python train.py --routed_scale=1.0 --balance_loss=0.00682 --groups_per_token=2 --init_std_router=0.0243 --positions="rope" --parallel_block=false --init="normal" --init_std_o=0.0 --train_tokens=422400000
Below are experts of layer 3 (counted from 0) of a mixture-of-experts language model. Rows are named router (the router's row for the expert) and show model dimensions 128-191. Each number is 50 + 12 x the weight over its row's rms, rounded and kept within 0 to 99.
After each expert's rows: "raises" lists some tokens whose logits its average output raises strongly, later layers aside; "comes after" lists some tokens at least twice as common just before its tokens as in all text. This comes from a sample of Wikipedia text that the model never trained on. Tokens count by the router's weight.

# expert 91
router:62 44 73 23 46 48 57 68 63 75 49 55 64 71 53 48 45 70 56 44 47 70 48 28 54 29 60 60 33 56 55 51 82 67 53 74 29 52 58 49 51 43 56 54 49 47 50 53 41 52 49 74 32 39 57 46 36 61 64 54 66 61 46 57
raises: "\"", "—", "\n", "In", "-", "=="
comes after: "\n", ".", " |", "==", " ==", "==="

# expert 89
router:48 51 46 42 50 32 57 56 50 52 41 83 44 51 40 54 54 62 50 60 57 55 65 52 61 45 72 62 45 65 81 34 40 59 56 46 39 36 27 50 41 59 46 42 57 59 45 36 62 55 45 53 46 43 56 50 54 54 57 61 43 83 59 42
raises: "ing", "min", ",", "-", " ", "s"
comes after: " re", " comp", " Re", " con", " a", " imp"

# expert 115
router:56 69 54 44 43 33 60 69 53 57 51 64 51 51 43 55 50 42 53 48 57 44 55 26 69 51 51 41 43 68 61 60 72 43 47 47 60 40 58 56 52 53 31 41 62 63 43 62 69 31 44 58 59 25 53 49 43 63 74 66 58 64 52 49
raises: "s", "-", ".", "us", "e", "ter"
comes after: " |", "-", ":", "|", " (", " a"

# expert 25
router:55 56 46 39 54 43 77 57 51 38 46 44 71 55 33 77 41 52 44 45 48 60 62 24 62 51 59 49 46 59 46 43 77 67 48 55 34 45 49 43 57 54 54 48 60 81 39 56 60 37 40 61 47 50 67 35 40 61 56 49 54 55 65 49
raises: " ", ".", " in"
comes after: " is", " it", " are", " can", " that", "s"

# expert 51
router:54 61 57 27 50 25 70 52 41 68 34 65 67 70 52 53 53 48 74 39 40 48 59 49 77 44 52 53 42 73 58 55 57 52 37 62 33 43 51 47 52 44 47 28 57 48 44 68 49 60 49 46 48 33 63 51 54 56 73 69 51 57 63 46
raises: " same", " following", " first", "ir", " latter", " UK"
comes after: ".", " of", ",", "\n", " and", " in"

# expert 83
router:43 59 73 23 48 36 59 43 52 38 24 61 33 44 66 46 52 49 59 35 50 59 75 42 59 49 65 65 56 56 66 34 63 62 40 60 32 49 52 53 71 36 29 46 69 60 54 34 58 44 51 56 47 51 43 38 46 71 60 57 67 68 71 56
raises: ".", "ed", " and", "\n", "ic", "ing"
comes after: " F", " W", " A", " O", " L", " B"

# expert 72
router:52 60 66 42 33 34 70 50 40 60 42 42 51 53 40 63 48 61 55 31 60 54 51 28 54 32 54 55 27 64 56 43 50 58 50 58 30 34 67 45 59 37 42 40 80 58 32 58 43 64 21 57 43 41 70 39 38 56 60 59 71 44 58 59
raises: "ir", ".", "ul", "id", "cc", "1"
comes after: ".", "-", " (", " \"", ":", "/"

# expert 88
router:52 80 66 32 55 51 57 55 52 65 30 60 63 61 56 41 64 64 50 31 54 73 56 35 78 41 59 56 43 59 57 36 44 48 52 49 30 51 63 26 57 47 46 42 57 49 51 46 52 52 38 59 57 50 59 47 45 63 48 69 48 56 58 47
raises: "yan", "Nigeria", "ador", "AF"
comes after: " |", ":", ";", ",", "|", " ISBN"

# expert 87
router:56 50 62 34 45 38 68 61 60 73 48 58 69 57 43 70 62 70 68 47 39 73 50 21 48 34 69 51 39 64 55 48 57 60 47 73 36 49 60 50 48 38 48 40 55 44 54 55 54 47 47 66 40 44 56 46 23 66 69 68 55 48 52 56
raises: "In", "\n", "-", "On", "====", "Dur"
comes after: "\n", "==", ".", " ==", "===", " ==="

# expert 81
router:41 51 75 29 45 50 70 53 63 59 41 71 64 69 54 63 30 47 56 50 54 49 69 25 47 42 54 70 64 56 66 46 58 57 46 55 45 32 47 60 59 15 41 50 45 53 39 51 71 46 46 45 40 48 58 19 51 76 55 54 50 60 51 69
raises: "s", "it", "long"
comes after: "B", "C", "A", "S", "H", " A"

# expert 43
router:59 58 53 28 56 34 54 63 61 79 30 53 73 61 51 54 53 53 63 40 49 52 49 54 54 47 68 79 43 80 48 49 66 67 38 55 35 46 42 57 53 56 44 57 58 53 32 53 53 50 53 62 53 55 51 35 36 65 66 65 53 80 49 48
raises: " (", ".", " of", ",", " ", " \""
comes after: "-", "|", "==", " sq", "\n", "q"

# expert 116
router:65 56 52 47 24 51 58 51 53 70 35 42 47 51 29 63 50 50 55 50 49 59 65 22 54 43 56 76 36 70 58 54 62 78 31 56 49 37 59 52 68 44 43 27 67 55 42 57 51 57 33 52 45 44 83 32 46 61 49 61 52 65 54 56
raises: "s", "c", "vo"
comes after: "2", ".", "1", "7", "4", "3"

# expert 114
router:53 60 48 30 45 36 53 54 64 53 45 68 58 59 35 74 43 46 50 43 36 56 47 39 51 47 59 69 46 55 55 31 65 59 45 69 43 34 48 61 58 46 48 30 62 50 47 50 59 54 52 50 49 50 51 50 38 42 80 57 67 75 54 61
raises: " of", ",", ";", "s", " to", " in"
comes after: " ", " p", " a", " c", " and", " to"

# expert 53
router:57 46 62 56 55 31 50 59 66 72 52 53 64 72 51 53 55 69 61 38 64 63 52 51 54 48 71 49 26 59 50 49 57 47 58 75 36 48 47 48 58 49 38 50 69 49 53 65 43 55 60 48 49 54 55 45 61 50 57 59 47 71 59 48
raises: "war", "air", " Opposition", "arian", "la", "ie"
comes after: " (", ":", "-", " N", "N", " km"

# expert 113
router:45 81 59 50 12 51 81 61 57 71 43 55 42 57 47 40 52 56 47 37 32 59 64 41 67 32 63 61 26 57 49 36 50 64 39 52 46 53 61 57 51 24 38 44 54 46 35 40 66 48 32 49 43 45 56 27 49 57 53 43 59 57 59 56
raises: " the", " ", " a", " this", " both", " an"
comes after: ".", "\n", " University", " member", " Secretary", "ed"

# expert 9
router:63 42 63 25 32 48 55 50 54 60 34 55 67 59 24 72 49 66 58 29 52 46 48 32 78 58 51 69 31 53 59 50 60 47 48 65 27 47 58 46 64 57 38 27 66 58 59 55 47 63 33 47 51 33 72 34 46 51 66 50 70 49 48 62
raises: "hop", "MI", "era", "r", "RI", "EP"
comes after: " |", " a", " the", ";", "|", ":"

# expert 74
router:67 49 54 36 43 49 80 60 60 65 40 48 64 48 44 60 41 56 57 42 37 39 69 48 63 37 60 49 57 60 56 56 56 62 38 62 37 43 62 45 47 46 14 32 48 50 42 58 43 34 45 59 41 37 59 34 44 55 52 63 64 62 52 48
raises: "s", " (", " in", "\n"
comes after: " |", "|", "\n", "-", " the", "==="

# expert 39
router:64 59 58 37 35 52 51 55 43 59 54 60 66 69 25 47 63 59 54 45 40 68 48 41 60 48 77 67 33 67 52 52 58 71 60 59 30 44 48 44 41 48 36 59 68 52 57 49 69 47 40 54 47 35 86 42 46 52 58 69 51 60 43 40
raises: "ean", "ing", "ish", "ate", " Census", "ature"
comes after: "1", "9", "0", "8", "″", ";"

# expert 90
router:73 72 56 26 46 35 51 64 45 52 46 44 69 57 45 62 43 49 44 29 52 50 57 32 63 37 49 67 42 65 60 50 58 57 36 69 31 40 53 48 58 44 44 39 51 82 54 46 50 65 26 65 53 46 53 40 37 55 46 61 53 63 46 54
raises: " of", " for", " and", " with", " to"
comes after: " the", " a", ",", " as", " and", " was"

# expert 48
router:42 46 91 31 45 56 55 56 47 71 48 68 50 60 30 65 73 46 52 42 50 48 57 35 72 34 55 80 47 48 51 50 53 56 49 57 44 39 62 33 49 49 59 44 55 56 51 60 67 60 42 48 44 39 54 51 25 51 62 44 55 70 52 52
raises: "Ž", "Associate", "Alexandr", "Village", "Studio"
comes after: ",", " on", " in", " March", " July", " June"

# expert 22
router:42 52 55 44 28 50 50 64 43 46 46 74 50 64 35 63 41 54 48 38 53 60 43 35 76 46 67 56 35 62 69 27 53 52 56 67 29 39 48 42 72 38 36 39 53 40 48 64 65 59 35 89 45 48 64 38 41 51 49 52 55 57 50 52
raises: "-", " ", "ing", "s", " (", "/"
comes after: " ", " dis", " \"", " c", "en", "/"

# expert 27
router:58 66 57 57 36 47 69 56 46 59 46 49 48 49 49 51 70 46 36 48 39 59 57 32 59 54 56 53 36 66 56 33 50 50 63 77 27 44 58 49 68 40 45 42 51 56 36 49 65 46 37 62 46 50 49 35 50 72 49 73 46 63 59 49
raises: "-", "|", "\n", "===", "1", "2"
comes after: ")", " |", ".", "\n", ";", " information"

# expert 71
router:54 56 55 39 30 45 41 44 57 48 43 64 59 57 46 65 39 50 36 52 56 52 48 60 56 44 46 70 44 54 54 35 56 62 38 82 44 38 64 45 67 57 44 46 85 57 39 52 86 63 24 64 42 41 47 45 38 42 49 57 72 56 62 58
raises: "ing", " and", " due"
comes after: "s", " ", " P", " S", " p", " St"

# expert 8
router:45 60 56 31 38 43 39 59 59 51 41 60 48 77 51 64 49 51 41 49 65 52 63 30 40 39 50 48 55 59 74 38 57 49 53 62 12 55 52 44 69 55 31 38 73 54 31 64 68 64 42 72 51 37 62 37 45 57 66 54 61 70 55 73
raises: "is", "ak", "ta"
comes after: " ", " de", " pro", " (", "e", "ne"

# expert 6
router:53 53 57 55 38 45 45 63 70 49 39 59 48 44 24 76 48 56 62 36 49 63 58 34 42 55 72 59 46 81 52 44 64 47 44 36 49 27 57 40 64 55 42 40 52 59 33 59 53 60 32 60 46 41 65 44 37 47 54 75 50 56 52 46
raises: "ni", "side", "ty"
comes after: "0", "1", "3", "2", ",", "5"

# expert 120
router:37 66 60 43 24 32 47 55 58 53 48 66 57 48 54 53 55 59 65 43 36 66 70 39 47 37 56 46 56 74 72 53 80 65 37 44 36 43 69 50 52 45 35 34 51 73 42 66 71 52 52 54 46 46 54 48 38 70 50 59 59 60 76 63
raises: ",", " and", ".", " final"
comes after: "'", "(", "’", " de", " Los", " Ca"

# expert 117
router:63 50 78 43 39 37 83 69 50 53 40 56 69 71 50 62 47 66 57 37 49 62 44 17 58 53 65 57 34 63 51 50 68 73 55 55 31 44 64 43 55 38 49 39 49 60 53 49 52 52 46 77 39 50 59 57 42 65 58 72 51 56 58 44
raises: "1", "\n", "2", "-", "7", "D"
comes after: " |", " =", "---|---|---|---|", "\n", ")", "."

# expert 50
router:77 41 73 38 36 22 77 46 57 64 50 59 65 62 10 49 67 57 38 24 49 64 60 47 51 34 62 82 38 54 44 35 51 59 50 60 42 38 51 61 51 46 64 39 55 68 40 49 52 77 44 61 51 41 54 42 41 49 49 45 56 57 36 53
raises: "ed", "-", ".", "age", "s", "et"
comes after: " the", " of", ",", " by", " and", " in"

# expert 36
router:54 70 66 38 44 36 61 56 59 62 58 52 69 52 36 52 74 43 60 34 46 59 75 43 49 33 69 63 31 52 56 33 58 67 49 56 31 44 58 49 43 39 27 30 55 56 54 48 50 78 34 45 37 51 64 43 52 58 75 65 60 42 43 70
raises: " (", " |", ".", " and", " ", "\n"
comes after: " the", " National", " of", " York", " The", " High"

# expert 105
router:49 49 44 46 49 41 64 41 57 75 58 51 62 46 20 69 49 53 46 45 65 61 54 43 49 25 50 50 50 61 58 31 54 68 41 59 43 44 79 44 53 48 58 45 67 66 46 62 60 47 34 56 53 28 60 35 53 59 53 65 76 62 51 51
raises: "s", "-", ",", " ", " of", " and"
comes after: " the", " a", " and", " of", " his", " The"

# expert 96
router:56 51 52 25 45 33 74 51 56 59 34 55 60 54 51 43 53 59 28 25 48 48 49 45 49 46 61 47 32 67 57 44 48 54 48 53 35 45 50 46 55 46 42 38 62 48 41 48 60 44 37 67 42 36 72 44 34 70 71 56 54 60 58 37
raises: " ", ".", "us", "one", "y"
comes after: " (", " ", " \"", "-", "″", "/"

# expert 67
router:54 53 53 32 38 47 62 58 64 69 52 42 38 50 22 65 53 41 68 37 35 54 56 45 54 38 55 40 39 50 50 55 59 71 41 51 36 46 53 41 45 29 14 54 59 45 47 72 53 65 36 64 27 41 72 45 39 62 61 53 46 78 65 53
raises: " ", " in", " |", " that"
comes after: " he", " his", " He", " was", " and", " who"

# expert 21
router:53 66 66 37 38 47 57 58 50 68 24 73 66 65 46 60 65 58 59 28 50 65 75 42 48 44 46 48 37 52 58 27 44 77 47 50 39 52 64 37 66 46 35 39 51 49 50 57 64 60 53 62 36 47 47 41 53 50 64 66 39 67 55 67
raises: "ood", "ions", "ati", "ous", "os", "ía"
comes after: "S", " U", "4", "3", "6", "5"

# expert 13
router:59 67 58 45 53 48 47 63 51 71 49 48 77 56 48 63 46 67 51 42 32 52 55 36 56 50 43 59 40 61 61 30 58 67 37 55 38 48 59 47 57 25 37 39 53 60 34 61 70 48 30 74 41 38 53 41 44 62 47 57 61 77 49 52
raises: "\n", "]", " ", " Other"
comes after: "3", "0", "4", "5", "2", "1"

# expert 23
router:28 57 47 36 48 49 61 66 78 60 52 51 53 75 43 55 58 58 61 46 45 67 51 38 78 33 67 61 38 58 67 46 71 41 63 54 44 11 47 46 45 42 35 57 71 58 48 55 56 40 51 52 32 31 58 45 44 61 57 52 61 44 41 45
raises: "es", "de", "s", "en"
comes after: " |", ",", "-", ":", ".", " of"

# expert 54
router:60 75 35 42 33 39 59 49 55 57 27 52 56 59 46 59 69 75 55 43 39 51 51 45 57 57 42 67 33 60 49 36 52 76 32 51 46 31 42 36 46 53 45 56 67 69 47 67 52 52 29 51 35 39 56 26 33 80 59 60 57 58 56 72
raises: " a", " an", " the"
comes after: " such", " known", " well", " served", ",", " to"

# expert 65
router:47 64 49 35 50 38 62 59 63 46 39 65 58 56 41 61 48 50 46 45 46 54 43 36 55 34 45 54 28 68 71 41 52 47 51 50 40 46 65 49 72 47 51 33 74 63 22 78 42 48 45 50 38 37 51 29 13 49 60 55 66 53 67 59
raises: "s", "es", "e", "st"
comes after: " ", " \"", " (", " un", " con", " p"

# expert 102
router:74 59 38 46 45 47 73 47 57 70 39 48 70 43 43 43 48 58 50 49 50 55 47 49 55 51 62 48 45 52 53 49 43 56 65 48 25 46 61 40 45 63 38 22 72 73 50 49 56 34 55 72 33 48 53 38 53 45 61 71 43 56 35 52
raises: "\n", ")", " The", "===", " (", " |"
comes after: "\n", " also", "s", " career", "History", " life"

# expert 125
router:58 72 63 44 53 33 75 70 58 69 47 57 64 44 45 49 58 39 45 34 63 46 56 33 48 53 56 69 38 74 68 41 63 62 48 59 41 25 73 56 59 38 47 40 55 62 45 48 51 39 48 55 53 34 56 39 56 46 58 66 48 76 50 49
raises: " he", " only", ".", "rich", ";", " and"
comes after: " the", " in", " a", " to", " of", " for"

# expert 121
router:72 42 65 41 33 30 70 64 57 68 41 66 61 61 32 62 60 68 73 32 55 72 62 41 57 51 47 57 42 62 52 56 80 45 51 53 44 62 61 43 53 48 45 47 76 50 18 61 54 44 34 58 40 14 34 59 36 40 51 38 47 57 46 43
raises: "s", "al", "ed", "f", "est", "ch"
comes after: " |", "o", ":", "-", "a", "|"

# expert 77
router:55 65 42 40 48 43 61 40 73 52 48 71 76 58 41 55 49 56 43 50 52 59 48 52 59 34 50 63 49 80 56 43 62 53 57 57 49 46 36 65 67 50 45 34 56 70 45 56 77 66 27 49 18 46 44 51 43 59 56 63 79 54 53 71
raises: "s", "d", "'"
comes after: " ", " D", " P", " p", " R", " G"

# expert 112
router:53 52 40 37 46 38 48 60 56 58 48 59 66 52 22 62 69 61 57 53 68 60 58 47 61 51 60 74 52 63 50 51 58 87 39 59 27 41 48 51 67 47 42 36 59 64 53 59 54 60 46 69 51 48 51 45 57 68 50 42 39 62 41 64
raises: ".", ",", " in", " ", " to", " ("
comes after: " was", " were", " is", " be", " are", " the"

# expert 93
router:43 70 54 45 46 50 54 56 52 65 40 54 67 67 49 58 48 53 60 37 39 78 59 25 40 42 52 73 35 66 56 36 50 78 35 73 34 44 48 41 63 37 47 42 57 54 41 65 46 48 33 71 47 41 61 52 28 58 51 69 54 74 72 48
raises: "---|---|---|---|", " between", "run", "ment", "ments", "uction"
comes after: "s", "6", "5", "3", "4", "7"

# expert 38
router:44 43 45 42 44 43 51 52 59 65 50 61 63 61 44 54 56 44 48 40 34 49 70 49 44 50 57 68 55 74 61 45 35 68 52 47 31 33 51 51 46 57 23 36 52 63 41 59 62 35 44 50 50 43 50 34 34 61 57 71 46 72 50 59
raises: "P", "N", "D", "C", "S", "-"
comes after: "-", " Born", "s", " (", " Position", ":"

# expert 108
router:42 46 62 41 46 41 55 53 72 62 54 84 45 68 23 71 61 43 47 54 32 33 57 44 45 48 56 48 54 71 63 65 48 73 58 45 46 46 76 36 56 29 39 66 54 49 49 52 44 54 34 69 42 33 56 43 46 55 76 80 52 60 52 64
raises: ",", " by", " in", " ", " and", "."
comes after: " his", " her", "s", " a", " their", " its"